Weights of a small mixture-of-experts language model, trained from scratch on English Wikipedia: 640M tokens.
Below are experts of layer 2 (counted from 0) of a mixture-of-experts language model. Rows are named router (the router's row for the expert) and show model dimensions 0-191. Each number is 50 + 15 x the weight over its row's rms, rounded and kept within 0 to 99.
After each expert's rows: "gets" lists some tokens that make up at least twice as much of what it gets as of all text. This comes from a sample of Wikipedia text that the model never trained on. Tokens count by the router's weight.

# expert 66
router:59 53 52 48 29 82 38 53 65 49 55 40 17 43 63 32 45 36 86 48 45 71 73 55 41 41 41 63 61 73 31 39 55 83 45 69 45 67 44 89 35 24 51 34 53 60 49 65 36 30 60 45 42 07 68 64 56 97 61 66 44 53 64 52 49 75 47 44 34 75 48 40 39 37 49 50 45 47 44 33 28 69 28 49 44 64 41 69 59 69 37 62 43 47 45 43 68 57 36 57 55 44 58 25 81 61 48 65 40 44 47 43 45 55 64 23 25 62 63 56 18 64 54 38 41 40 61 38 49 41 52 73 55 36 21 39 45 76 53 65 28 57 82 40 63 36 44 45 66 57 53 52 12 61 62 44 47 62 52 63 62 44 57 36 70 63 72 43 60 54 46 42 65 38 62 58 42 51 55 39 34 35 38 60 59 23 69 44 35 54 71 31
gets: "1", " 1", "2", " 2", " 3", "3"

# expert 74
router:42 46 60 46 44 67 69 25 41 56 39 39 39 37 84 43 60 35 60 58 41 52 43 85 57 38 56 39 61 61 32 40 54 74 43 71 49 53 36 69 55 17 30 55 64 54 28 71 46 38 60 56 26 36 65 65 50 72 40 24 70 59 38 42 61 63 63 55 74 47 59 53 38 42 58 39 39 28 38 34 21 64 39 52 41 53 44 82 53 80 57 64 39 28 52 62 67 69 34 64 46 43 24 42 64 45 46 73 53 64 66 54 46 42 52 54 17 63 39 36 62 67 34 31 41 35 65 14 39 52 54 77 59 38 47 52 64 88 61 64 33 79 78 46 30 20 84 50 49 47 64 36 55 47 59 46 57 42 55 62 53 31 44 54 37 42 69 22 49 58 47 54 30 41 80 38 52 46 48 53 30 68 40 77 60 43 60 26 44 54 61 71
gets: " ", " 0", " 1", " 2", " 3", " 4"

# expert 58
router:54 48 58 20 37 51 43 44 62 68 73 55 23 73 56 50 32 43 76 55 65 71 73 41 42 44 47 46 81 57 76 46 40 80 22 68 93 52 39 42 35 32 54 59 24 70 52 63 50 45 42 39 29 21 53 30 65 50 57 52 40 54 61 60 49 59 48 47 53 65 61 26 48 19 64 44 50 48 32 40 47 35 51 45 45 69 42 60 52 68 34 73 55 57 47 50 51 72 29 47 55 37 56 42 55 35 54 66 14 62 60 59 37 40 13 46 52 56 63 28 44 70 50 49 50 17 64 34 37 53 59 56 59 46 37 19 60 63 65 64 26 68 78 29 37 42 48 56 63 40 40 53 46 27 57 42 41 56 40 39 48 60 39 26 61 69 58 24 76 56 48 43 50 44 47 83 69 22 67 42 59 73 21 36 41 42 42 24 32 48 53 53
gets: " a", " an", " A", "A", " the", " one"

# expert 39
router:58 23 46 33 38 78 56 51 62 52 69 39 35 31 56 62 52 67 67 36 58 76 50 69 58 59 45 53 53 53 41 51 49 17 34 68 68 69 68 72 57 27 28 45 50 73 64 64 49 55 54 32 19 37 49 51 77 53 53 43 43 28 61 41 45 48 34 16 67 52 70 37 60 42 75 67 39 34 40 28 39 19 71 69 66 45 31 60 74 58 59 69 31 55 43 63 60 46 28 42 73 55 22 24 41 42 37 51 41 47 78 43 47 37 42 37 57 51 46 36 55 63 45 28 42 36 51 56 20 50 75 68 58 35 62 28 49 54 65 59 36 50 59 65 59 44 68 64 70 51 41 33 26 35 53 71 59 73 64 59 89 17 32 51 72 55 61 41 70 42 31 49 41 60 44 50 53 58 71 68 45 63 23 66 38 44 35 33 57 42 37 42
gets: "us", "ly", "as", "ay", "is", " As"

# expert 11
router:30 41 29 37 54 69 53 55 73 48 76 71 57 50 58 36 44 30 56 27 37 49 72 75 69 64 51 69 54 81 46 48 50 60 42 54 79 59 44 51 30 24 60 41 14 41 44 62 41 29 47 39 37 35 63 45 57 66 67 51 22 70 46 56 45 66 30 70 38 44 56 25 33 37 60 26 40 36 33 53 40 48 38 62 49 37 53 83 59 66 56 58 61 46 21 61 44 91 52 71 43 56 34 42 66 67 42 75 57 47 70 44 39 48 33 34 14 41 83 33 29 47 62 55 50 47 61 44 50 31 40 60 48 43 37 66 61 45 66 61 07 68 56 21 57 42 53 81 51 38 46 45 16 38 58 65 54 62 64 54 56 31 49 47 52 48 55 17 76 45 45 54 37 50 56 71 52 43 82 49 56 54 36 48 54 40 44 51 61 74 65 60
gets: " C", " D", " c", " m", " B", "C"

# expert 30
router:31 34 54 56 26 52 53 47 52 71 47 63 54 50 55 35 60 40 45 41 30 27 90 63 49 72 86 41 59 77 55 60 50 59 52 63 56 62 49 66 28 42 62 65 58 80 67 69 28 18 49 51 44 25 28 60 52 61 47 62 57 81 53 44 33 54 55 65 45 55 59 42 20 45 71 30 38 39 37 44 57 29 61 65 60 76 45 68 65 53 33 58 53 58 36 56 44 56 13 71 42 38 37 31 81 47 34 55 25 26 48 62 47 39 51 52 46 54 62 41 45 45 20 41 58 27 58 49 23 42 56 46 63 42 59 55 71 80 59 71 43 20 42 42 45 57 51 65 57 29 59 31 49 14 48 53 62 77 49 43 58 26 22 40 36 50 46 58 76 47 34 35 43 57 52 58 37 49 12 43 71 62 43 58 56 37 37 35 38 24 45 66
gets: "N", "′", "8", "6", "9", "5"

# expert 2
router:34 38 40 51 11 77 66 35 48 67 56 30 47 47 81 35 56 45 62 40 47 75 43 91 39 58 58 30 68 35 37 55 53 57 42 63 46 38 48 58 24 52 67 60 29 61 43 53 52 49 58 33 31 37 25 48 82 52 41 60 49 48 48 45 64 51 25 62 25 67 56 50 30 33 38 51 44 41 45 17 29 32 62 33 64 40 44 95 34 65 29 62 48 27 26 55 26 28 43 49 47 25 46 58 80 45 71 57 54 42 51 68 47 44 44 68 37 59 26 24 46 76 48 43 44 51 54 49 38 59 49 66 48 36 74 40 82 58 79 57 41 51 61 35 53 32 55 37 54 70 41 47 36 33 81 50 50 43 61 75 51 33 38 63 60 35 73 37 54 59 49 68 56 45 64 60 48 66 36 61 35 76 38 78 73 64 59 47 44 62 62 46
gets: " ", " Total", " No", " Year", " MF", " FW"

# expert 47
router:08 43 74 38 41 73 64 51 63 41 60 33 46 56 48 25 49 60 86 29 29 51 51 61 62 46 34 64 71 43 53 86 72 60 63 56 55 45 56 75 49 42 40 40 33 66 47 45 46 25 34 40 38 25 51 42 64 56 63 62 62 55 48 55 48 47 40 21 54 43 67 36 64 25 48 70 42 32 41 32 62 62 68 70 61 62 38 47 83 72 54 70 49 53 32 70 62 52 29 53 74 48 51 37 53 42 39 69 00 66 61 48 47 42 60 35 48 62 43 65 38 57 38 44 26 47 67 56 40 44 67 30 74 56 52 29 63 52 53 58 52 58 50 63 65 31 54 53 84 26 42 77 56 61 74 56 62 49 62 57 65 60 18 46 42 48 78 29 63 60 21 55 48 58 51 53 46 23 73 28 60 58 37 36 46 62 61 28 39 52 74 57
gets: " was", " also", " not", " were", " had", " first"

# expert 77
router:21 47 46 59 08 57 38 34 37 70 53 47 72 27 58 61 66 45 39 25 50 27 60 81 50 21 66 05 53 34 51 47 35 69 48 61 79 53 43 64 41 51 63 26 45 65 56 54 72 48 77 34 19 41 45 59 44 47 53 53 59 51 37 49 54 59 25 43 38 57 62 54 57 36 65 59 32 47 00 44 49 37 46 63 61 50 50 68 44 49 20 57 46 40 49 55 47 54 43 58 68 58 14 46 55 52 52 48 57 51 57 76 33 45 54 54 42 54 47 37 54 37 58 50 72 42 74 50 29 40 56 59 49 27 58 55 99 44 64 76 43 31 45 61 54 47 70 52 71 57 25 51 63 39 67 44 62 71 70 73 52 41 37 44 53 31 61 42 45 67 44 40 53 52 47 84 74 22 36 60 76 34 44 57 52 56 51 43 50 46 46 63
gets: "\n", " 2007", " 2018", " 2022", " 2016", " 2017"

# expert 27
router:48 36 44 67 33 77 66 38 72 63 31 47 26 54 84 02 65 62 55 37 62 67 48 76 43 47 42 57 43 35 44 45 65 44 47 76 60 62 74 58 26 30 72 42 35 51 52 56 44 48 59 65 50 56 35 68 56 49 70 61 20 41 31 45 51 50 39 59 41 91 83 47 15 38 54 63 19 56 41 29 47 76 53 55 54 63 49 45 40 51 48 62 39 44 23 80 51 68 49 56 44 44 41 25 99 35 62 47 46 50 58 55 52 51 65 33 45 64 64 59 17 54 49 41 45 47 68 41 49 45 60 48 70 40 34 61 64 47 65 61 38 53 87 54 78 37 19 56 57 49 53 51 25 29 54 38 54 58 66 53 64 49 50 54 66 50 44 49 42 27 40 36 73 51 44 68 83 60 54 68 49 38 49 52 43 30 54 50 57 54 46 54
gets: "F", "O", "G", "B", "E", "K"

# expert 48
router:37 45 72 33 32 57 73 40 60 28 51 46 35 62 50 34 83 71 44 51 38 42 58 64 17 34 61 20 49 53 40 74 61 45 21 71 34 38 66 64 31 40 48 51 57 87 38 65 39 40 44 30 42 48 42 64 67 84 58 50 45 58 73 26 68 80 54 72 52 75 55 46 30 41 32 50 33 47 53 27 21 46 91 84 62 48 62 60 53 43 44 69 58 42 54 41 43 52 54 37 60 32 23 44 70 53 58 72 62 56 73 45 38 33 57 37 41 44 53 70 49 66 55 28 48 50 41 40 44 45 62 56 52 32 49 39 62 78 68 74 31 60 53 58 33 19 79 75 52 38 45 39 55 56 61 35 67 70 56 66 58 22 46 50 52 34 54 34 54 41 34 65 24 56 63 59 53 44 57 75 64 64 43 62 59 57 55 34 61 37 41 68
gets: "%", " 0", " election", " season", " Team", " career"

# expert 69
router:34 27 38 65 14 73 63 32 76 78 43 37 55 48 74 15 57 57 43 18 65 51 70 45 58 47 58 43 65 46 50 45 59 90 39 42 86 80 36 51 54 49 58 54 32 31 39 68 54 32 74 24 33 32 43 52 56 54 61 57 59 41 44 59 12 48 56 43 56 50 62 25 37 37 50 72 38 57 46 51 40 37 55 78 77 49 35 56 55 72 28 65 59 43 39 43 47 66 40 71 56 27 40 30 36 57 24 48 28 45 52 66 28 57 42 63 38 52 42 30 38 39 54 63 50 21 55 32 39 53 67 61 52 35 45 63 48 41 61 56 35 73 57 22 29 52 48 62 42 69 33 61 40 45 68 79 72 71 47 54 67 44 34 23 36 48 55 42 79 42 41 57 70 43 52 41 61 29 36 63 46 48 32 48 78 39 55 39 52 43 48 36
gets: "'", " E", " He", " Le", " No", " She"

# expert 70
router:47 66 39 69 16 58 66 47 48 65 58 39 58 67 64 32 44 45 64 35 58 61 68 59 68 79 48 61 51 58 54 76 51 44 26 62 61 68 46 62 49 41 27 80 34 60 44 62 58 38 43 49 45 32 54 51 49 55 42 30 27 37 30 58 57 74 56 35 23 54 56 08 56 44 62 51 51 45 41 41 49 53 58 65 32 75 61 68 50 81 28 73 40 48 66 60 63 66 54 57 60 44 20 30 66 43 51 69 66 49 52 37 45 46 60 40 55 37 49 42 59 67 00 38 44 57 53 42 40 60 59 71 51 32 24 55 58 54 92 52 37 67 46 62 46 46 56 62 83 60 61 73 61 47 59 74 73 39 66 54 60 23 50 40 35 36 62 37 46 13 38 51 63 44 41 43 56 26 66 50 79 25 58 63 62 50 47 50 22 61 75 59
gets: " to", " as", " by", " with", " from", " on"

# expert 15
router:46 48 56 52 28 47 57 35 54 60 82 37 41 50 74 19 58 47 63 34 31 38 63 70 39 43 69 53 59 73 34 58 54 72 48 62 41 50 64 77 51 36 61 10 52 62 53 62 35 32 48 33 37 24 56 51 55 80 51 66 64 65 77 23 51 69 58 71 54 69 60 48 36 32 52 43 45 49 49 20 41 47 56 53 60 63 35 65 74 76 51 53 36 51 52 39 39 59 48 54 60 33 52 17 90 46 41 75 37 48 50 55 54 43 46 22 08 38 38 64 42 67 24 20 52 22 41 57 24 45 55 81 40 40 55 33 70 79 52 79 37 59 64 57 69 30 48 65 62 27 42 56 25 66 68 51 43 61 43 50 59 20 41 41 51 61 53 48 68 46 54 52 41 46 67 68 42 50 41 43 59 46 30 75 58 28 53 54 53 49 61 49
gets: "4", "3", "5", "6", "7", "2"

# expert 80
router:41 28 31 59 57 71 62 00 71 61 48 32 43 57 50 47 53 68 45 33 69 99 61 64 47 58 35 46 52 40 35 45 56 53 62 74 56 76 65 65 43 26 42 42 52 51 41 60 50 25 39 54 17 43 33 38 45 42 53 31 48 54 40 68 35 36 41 22 43 69 67 33 39 56 54 37 31 49 36 42 43 60 36 38 62 56 53 46 24 81 39 56 65 62 52 65 60 62 55 48 43 43 37 10 52 42 63 59 69 50 66 49 53 42 37 28 47 48 43 54 37 34 56 41 32 63 63 53 18 25 89 60 64 30 32 48 57 47 53 66 37 40 60 27 39 31 62 47 67 37 48 54 27 54 56 51 57 51 71 53 60 52 41 37 37 22 50 51 38 48 44 35 61 28 80 50 82 43 44 71 71 51 49 73 60 19 59 41 32 51 44 44
gets: "o", "i", "a", "an", "on", "al"

# expert 89
router:45 38 63 72 30 68 65 49 70 46 54 44 27 45 58 35 50 47 21 37 78 56 51 60 60 47 57 12 54 38 45 52 42 74 61 49 99 50 46 51 52 37 43 30 43 41 52 71 44 36 36 52 13 51 53 44 46 66 49 38 42 47 27 50 52 48 39 35 60 57 39 06 49 44 64 45 34 43 42 37 47 30 49 72 50 68 33 65 57 33 58 63 38 72 23 51 37 65 42 60 58 19 48 31 56 48 60 62 40 62 74 58 39 67 40 32 06 51 51 31 43 73 52 60 38 53 58 33 43 50 61 60 58 52 35 35 46 56 42 69 28 63 58 35 55 51 52 58 36 35 51 81 52 66 54 47 77 48 63 32 54 27 52 26 27 38 71 26 50 40 17 57 45 42 42 64 74 48 48 54 23 64 43 31 63 59 71 48 45 93 43 47
gets: " \"", " de", " '", "'", " re", " un"

# expert 17
router:48 46 36 70 25 67 56 42 45 41 61 43 44 54 50 22 52 32 36 52 56 79 54 43 55 42 70 55 47 49 64 45 65 55 56 40 87 55 49 57 52 48 51 48 44 59 74 39 67 10 46 46 36 15 48 82 54 97 54 39 19 35 58 62 44 57 50 52 40 58 55 44 42 39 56 72 44 47 24 50 57 65 61 63 77 58 76 60 56 65 38 64 51 53 47 62 77 68 60 60 49 39 32 51 82 32 36 47 56 59 70 64 30 42 55 45 29 43 58 17 55 57 37 25 40 52 42 53 55 53 60 64 29 46 26 56 56 62 67 51 48 50 57 59 21 44 50 68 46 51 41 72 36 30 51 55 78 41 94 59 55 36 40 61 29 30 67 27 52 21 29 51 72 17 56 46 76 12 62 68 43 53 61 59 50 28 56 54 46 48 48 48
gets: " for", " to", " with", " of", " at", " on"

# expert 3
router:43 36 30 52 25 63 89 05 43 52 45 27 42 44 70 46 60 84 50 59 53 51 59 94 37 46 42 30 74 46 43 56 40 43 52 76 68 45 50 56 38 60 44 29 22 82 32 69 59 49 67 27 44 44 53 60 46 72 65 55 54 43 41 15 34 58 24 39 47 71 61 42 49 52 49 50 46 43 40 14 36 27 64 67 44 52 61 65 66 49 38 60 48 32 50 61 55 58 33 40 38 53 42 19 61 61 56 62 54 40 60 56 46 51 45 36 33 70 27 06 43 47 46 26 42 49 55 51 27 46 58 62 56 43 52 24 60 47 78 71 48 67 76 48 48 45 47 54 55 35 02 54 50 69 70 69 49 47 59 47 56 30 44 55 31 27 55 37 52 42 50 46 36 37 51 57 51 49 74 78 41 45 32 75 67 43 50 42 60 47 46 61
gets: " in", " —", " –", " on", " In", "%"

# expert 19
router:44 62 49 47 54 80 65 50 63 37 73 59 38 66 57 44 35 28 38 30 44 55 46 63 70 53 68 48 40 46 57 56 51 71 32 79 77 75 44 69 50 20 60 60 54 51 51 58 31 20 60 58 23 42 62 37 52 71 72 46 43 76 70 55 53 65 37 83 54 43 66 00 25 49 50 63 39 31 45 50 56 55 42 43 51 41 47 64 60 42 35 66 34 51 54 47 64 72 47 48 53 42 53 42 77 51 64 58 49 63 70 66 47 62 39 41 07 55 92 42 33 42 67 63 55 41 44 48 58 48 47 84 54 41 46 52 81 44 61 51 31 71 44 39 52 26 41 75 56 38 57 59 38 47 58 64 50 59 50 72 62 30 37 55 37 35 68 25 75 25 43 47 49 39 58 58 49 14 51 35 37 29 45 35 46 63 57 47 55 79 71 57
gets: " G", " R", " M", "m", "M", "c"

# expert 53
router:38 36 43 40 54 58 45 48 57 38 45 66 49 42 55 34 36 51 59 34 39 60 70 52 55 54 26 41 70 77 34 51 62 72 28 67 64 80 54 74 44 27 38 42 44 52 38 64 49 17 61 48 47 19 54 82 60 65 59 51 54 69 32 33 18 50 44 54 64 66 64 41 48 39 25 56 36 42 22 46 60 58 47 66 48 61 59 57 48 65 48 67 51 66 40 70 32 68 44 44 47 44 41 21 63 46 69 55 35 70 75 53 51 65 66 21 47 49 74 49 42 59 37 45 32 30 63 33 46 55 54 65 76 33 02 36 69 46 70 70 33 49 64 48 43 42 55 69 66 53 30 73 53 37 62 40 52 40 69 51 71 47 32 64 49 30 74 34 47 40 39 49 60 13 49 83 75 35 46 36 48 60 49 53 61 26 90 33 57 54 56 73
gets: " and", ")", " was", " is", " or", " were"

# expert 63
router:49 41 75 73 11 71 76 39 42 49 86 45 36 54 58 30 93 44 52 14 55 76 49 72 29 46 32 49 69 40 38 59 51 66 53 59 55 54 34 56 15 45 58 23 39 51 53 66 36 47 49 30 39 53 24 48 48 53 49 45 61 55 37 32 40 59 62 64 49 48 63 46 15 18 55 44 36 31 42 42 48 60 86 77 37 65 52 65 70 40 45 75 51 47 49 69 54 48 41 43 65 38 27 31 54 48 37 48 32 60 69 32 42 51 40 56 61 58 58 36 37 44 44 20 28 22 60 46 52 46 45 67 71 38 40 54 52 70 57 63 43 34 76 40 59 41 78 58 42 59 54 40 58 49 70 45 43 28 91 34 64 34 42 39 48 45 52 49 76 43 33 35 55 32 51 56 52 39 69 64 70 36 37 44 67 63 70 55 58 70 41 64
gets: " (", "(", "\\", "°", "^{", " \\"

# expert 91
router:55 56 32 37 40 69 65 24 55 50 61 51 39 53 61 49 80 45 28 44 53 52 59 86 50 58 43 47 53 49 31 36 59 64 48 52 48 84 68 77 46 18 53 54 48 45 58 65 32 27 39 53 22 47 59 25 53 55 56 49 22 52 39 57 05 45 51 61 27 53 81 41 33 40 55 27 21 39 34 40 55 64 41 74 55 71 67 69 59 92 63 54 54 35 64 73 55 67 45 54 48 57 50 40 68 46 57 34 61 44 67 67 47 55 46 52 40 77 68 48 44 32 62 72 62 34 57 59 53 33 72 65 75 26 60 57 78 64 53 63 55 76 59 32 52 19 43 40 85 62 46 51 44 54 69 56 65 68 45 53 58 11 43 80 49 57 48 28 30 49 42 36 48 52 62 65 70 36 37 57 43 62 60 49 46 56 49 55 49 64 72 39
gets: "h", "r", "b", "m", "p", "z"

# expert 78
router:45 52 68 38 31 52 62 17 70 79 59 32 54 60 54 39 36 35 42 31 56 65 55 81 60 68 42 46 63 66 63 59 72 55 21 60 77 66 60 67 47 24 48 45 45 36 41 48 47 47 61 45 50 23 42 43 48 54 54 27 53 75 64 60 43 57 57 58 50 68 50 16 44 61 43 44 39 28 50 54 59 33 38 65 52 49 60 60 33 60 68 55 55 27 55 71 39 71 28 41 73 56 55 37 63 58 59 49 35 82 52 31 27 53 29 21 48 54 73 50 12 71 50 40 18 35 88 38 52 61 80 53 73 52 53 34 84 77 58 49 48 46 54 30 35 55 34 52 49 52 63 44 25 43 50 56 81 47 77 39 66 48 44 76 53 56 68 43 48 36 47 58 57 62 52 57 71 46 31 42 60 71 55 54 83 33 42 44 60 68 43 28
gets: "-", "==", "===", "–", "|", "===="

# expert 6
router:59 39 47 48 26 60 73 31 80 26 44 52 27 37 40 72 50 52 43 49 57 56 57 84 34 61 72 30 69 48 42 51 37 40 43 50 82 72 48 84 45 58 45 45 51 64 62 61 54 63 58 25 41 42 51 75 60 67 38 77 37 49 45 39 54 72 19 60 66 77 71 42 32 39 49 43 46 45 43 40 41 46 75 52 61 49 49 57 29 66 53 69 44 17 36 68 43 68 46 30 72 02 19 42 46 72 42 53 63 57 63 60 55 72 35 56 43 58 67 33 21 70 24 64 24 50 53 65 28 42 59 63 51 50 52 61 60 67 92 51 33 67 59 42 70 42 49 43 63 52 55 63 40 67 57 41 62 77 49 57 60 48 51 45 42 38 69 54 47 32 47 62 57 42 39 40 49 35 40 39 62 69 29 44 60 35 73 38 77 52 32 38
gets: "\"", ")", "\",", "”", " music", ".\""

# expert 61
router:45 36 75 59 05 71 83 24 44 81 63 63 34 56 49 44 64 42 49 10 47 66 61 64 55 46 19 69 48 44 59 48 56 41 61 71 63 84 66 48 33 49 52 39 46 75 49 85 55 60 63 41 54 41 33 46 41 66 50 58 55 58 25 45 40 70 45 62 77 67 44 42 26 35 61 47 35 39 62 43 50 50 73 78 39 69 61 69 62 51 57 78 63 54 45 60 55 53 44 42 59 30 40 16 77 57 51 45 35 56 54 42 39 46 38 36 61 72 97 48 45 61 32 30 30 38 61 44 56 52 60 59 60 49 49 34 62 88 53 59 51 33 62 45 36 35 67 61 36 72 67 32 29 49 60 50 57 39 82 57 60 45 54 49 24 61 54 45 83 35 38 44 46 53 52 71 64 50 58 66 61 58 60 49 62 59 46 58 62 61 48 68
gets: " (", "–", "-", "/", "°", " $"

# expert 84
router:51 00 67 49 50 53 49 31 68 53 49 74 27 59 78 40 42 53 60 45 40 51 54 51 40 45 55 59 59 56 43 52 48 48 57 46 80 54 69 57 41 27 40 11 56 59 58 50 48 26 50 34 40 56 59 66 61 52 49 26 19 41 59 43 16 60 28 77 48 49 65 43 52 34 57 63 44 37 45 35 33 55 40 58 56 47 31 58 46 70 29 75 39 42 34 55 46 45 28 34 60 37 37 45 48 19 47 42 52 36 57 63 40 50 68 33 28 39 69 31 42 61 38 35 43 48 70 35 58 60 69 64 74 30 35 40 60 58 64 62 23 37 53 40 53 36 62 60 77 45 54 21 50 56 54 55 52 50 58 24 65 38 33 64 44 87 88 14 42 46 36 62 47 27 62 41 89 35 58 72 46 66 61 69 57 59 56 51 27 45 54 34
gets: "s", "es", "ers", "as", "os", "is"

# expert 33
router:41 54 20 37 40 79 68 62 61 42 55 33 23 56 48 57 66 52 50 19 54 55 59 60 48 54 53 51 71 32 69 59 31 53 36 66 93 60 58 54 45 29 57 65 62 47 77 63 42 49 76 43 13 43 45 77 55 51 57 22 69 44 70 40 39 57 44 47 77 48 57 38 41 44 57 34 38 24 40 49 41 16 84 40 65 56 41 68 58 68 62 60 20 57 54 41 54 44 39 35 81 16 27 48 45 29 57 64 49 70 60 86 50 38 39 27 51 36 71 56 67 47 54 50 40 36 51 50 39 47 65 59 47 38 53 45 49 53 38 70 42 49 49 44 62 31 63 71 57 44 48 37 17 50 54 56 56 41 58 64 89 58 38 58 62 58 68 36 69 36 41 38 37 29 73 40 72 27 64 65 40 51 34 63 47 30 79 37 51 64 57 46
gets: "y", "en", "et", "ay", "on", "el"

# expert 59
router:41 58 53 69 49 77 69 40 72 34 66 57 48 53 56 18 40 21 37 42 71 51 60 75 40 42 25 58 47 67 52 62 52 58 39 59 79 66 46 60 45 45 60 68 33 56 61 67 56 40 36 50 10 38 67 38 55 52 73 40 40 31 59 68 56 50 40 67 61 67 61 26 47 58 33 77 34 35 37 49 01 52 70 73 57 56 44 51 52 66 44 76 61 37 29 56 50 60 38 29 45 56 45 35 68 36 66 62 37 35 73 41 25 31 49 35 13 39 86 47 23 49 59 40 59 36 65 42 47 38 38 80 49 53 41 56 80 52 51 52 36 38 56 45 38 34 60 72 56 65 66 46 44 53 64 51 76 52 61 51 56 41 28 64 34 55 42 43 56 58 33 65 53 47 47 71 68 21 31 68 62 74 20 53 40 32 44 56 52 75 49 54
gets: "S", " S", "L", "N", "l", " N"

# expert 31
router:21 38 51 38 50 62 56 43 46 35 31 48 42 69 55 40 27 65 77 33 26 49 36 57 55 55 57 55 81 72 35 66 40 52 25 56 73 96 60 62 30 29 46 41 52 59 54 63 51 08 56 52 47 21 46 66 63 65 92 42 56 72 41 43 37 40 31 43 42 45 45 39 47 26 42 46 39 39 34 62 57 63 70 52 46 49 68 67 68 60 36 63 34 66 27 78 45 63 48 46 72 49 31 37 73 55 38 43 30 67 71 40 45 54 68 40 49 83 41 64 44 61 39 11 30 44 52 33 35 45 58 38 69 44 49 21 65 53 62 78 40 50 64 50 28 29 44 45 86 56 60 51 54 53 59 65 71 37 60 31 52 38 37 55 36 48 67 42 58 51 40 46 65 26 44 49 40 24 47 41 75 56 40 49 64 59 67 41 47 34 53 65
gets: " was", " is", " are", " were", " has", " be"

# expert 22
router:51 36 34 50 41 70 44 36 62 58 65 40 35 38 45 36 49 30 66 30 47 44 48 51 54 45 35 53 64 52 38 47 67 65 51 72 53 57 32 69 34 12 50 31 45 60 67 37 66 44 50 44 46 25 50 74 80 49 55 51 11 55 41 68 61 81 46 52 64 56 56 31 53 33 35 46 46 46 40 48 45 46 42 52 56 72 43 62 44 70 38 65 33 43 54 66 74 76 44 33 77 33 57 46 58 44 71 55 28 70 48 39 54 44 23 13 51 33 72 59 44 59 21 26 44 54 88 55 43 36 46 61 48 26 52 27 57 65 71 54 04 58 82 46 81 30 34 63 60 52 50 53 35 80 53 77 49 45 64 33 60 58 42 54 23 46 42 37 69 30 41 60 24 50 35 57 42 44 59 37 37 39 39 68 67 27 55 26 48 55 55 53
gets: " other", " two", "000", " all", " three", " both"

# expert 50
router:22 47 55 55 36 66 61 44 52 51 65 62 52 32 61 54 57 28 58 56 61 64 54 77 45 64 71 49 57 55 51 39 51 66 39 47 46 91 61 64 39 28 36 58 18 49 32 73 35 49 49 58 30 36 51 58 60 59 37 47 58 59 53 58 57 37 37 22 49 62 58 38 61 30 48 41 40 50 46 36 44 52 56 88 48 61 74 76 56 51 42 72 80 32 48 64 42 64 65 54 66 47 33 46 46 38 48 43 27 74 51 92 25 64 48 41 24 53 69 57 57 56 35 51 38 58 53 34 41 18 45 48 64 37 37 53 81 37 59 70 19 34 57 47 71 38 70 60 75 41 30 37 49 61 64 50 38 75 70 74 59 61 37 61 54 61 35 37 37 60 39 62 64 14 69 66 82 29 45 80 64 40 57 46 74 60 39 29 61 60 66 68
gets: "\n", "\n\n", "|---|---|---|---", "Scientific"

# expert 72
router:31 17 40 54 35 57 50 42 39 87 53 62 53 27 41 50 73 33 39 22 60 96 74 60 74 54 44 46 38 54 42 63 58 57 39 61 60 79 30 51 51 14 66 22 46 40 63 49 38 29 57 47 46 38 68 66 63 58 38 54 52 56 29 22 20 38 64 61 51 49 82 35 48 35 40 53 43 16 27 55 30 47 65 43 70 49 45 59 53 61 27 48 98 59 59 48 52 44 53 67 61 55 44 45 48 27 33 36 26 43 57 68 46 55 31 49 34 52 59 39 51 25 44 64 25 35 70 51 37 61 60 45 59 38 58 56 58 46 69 56 47 52 61 52 40 56 33 45 58 51 56 66 47 37 64 51 80 62 68 49 60 51 48 41 33 52 85 30 66 44 36 62 29 61 51 51 34 43 69 56 65 51 33 52 67 53 51 25 33 61 88 56
gets: " 18", "19", " 17", "18", " 16", " 15"

# expert 29
router:51 42 45 48 44 52 60 18 51 33 57 80 56 41 56 57 76 30 66 49 70 46 49 49 59 29 39 31 64 76 51 54 54 56 55 70 75 81 50 59 35 50 58 40 47 60 64 43 37 35 60 61 36 44 49 47 53 59 56 67 47 47 56 30 22 66 62 53 53 54 52 33 38 47 55 93 33 34 12 57 34 26 51 58 51 64 58 31 47 55 62 55 45 50 59 38 55 71 43 32 61 51 42 38 62 49 64 43 56 54 66 26 35 65 53 26 37 56 95 58 52 43 25 43 44 01 60 33 19 33 59 63 44 50 36 62 53 85 71 59 31 48 43 60 45 20 65 79 81 28 24 66 30 61 53 62 55 52 64 33 60 25 33 43 21 53 43 38 63 50 24 53 54 49 66 44 50 47 77 43 60 58 24 45 72 46 57 42 38 42 50 52
gets: " |", ";", " —;", "|---|---|---|---|---|", "|---|---|---|---|---|---|", "|---|---|---|---|"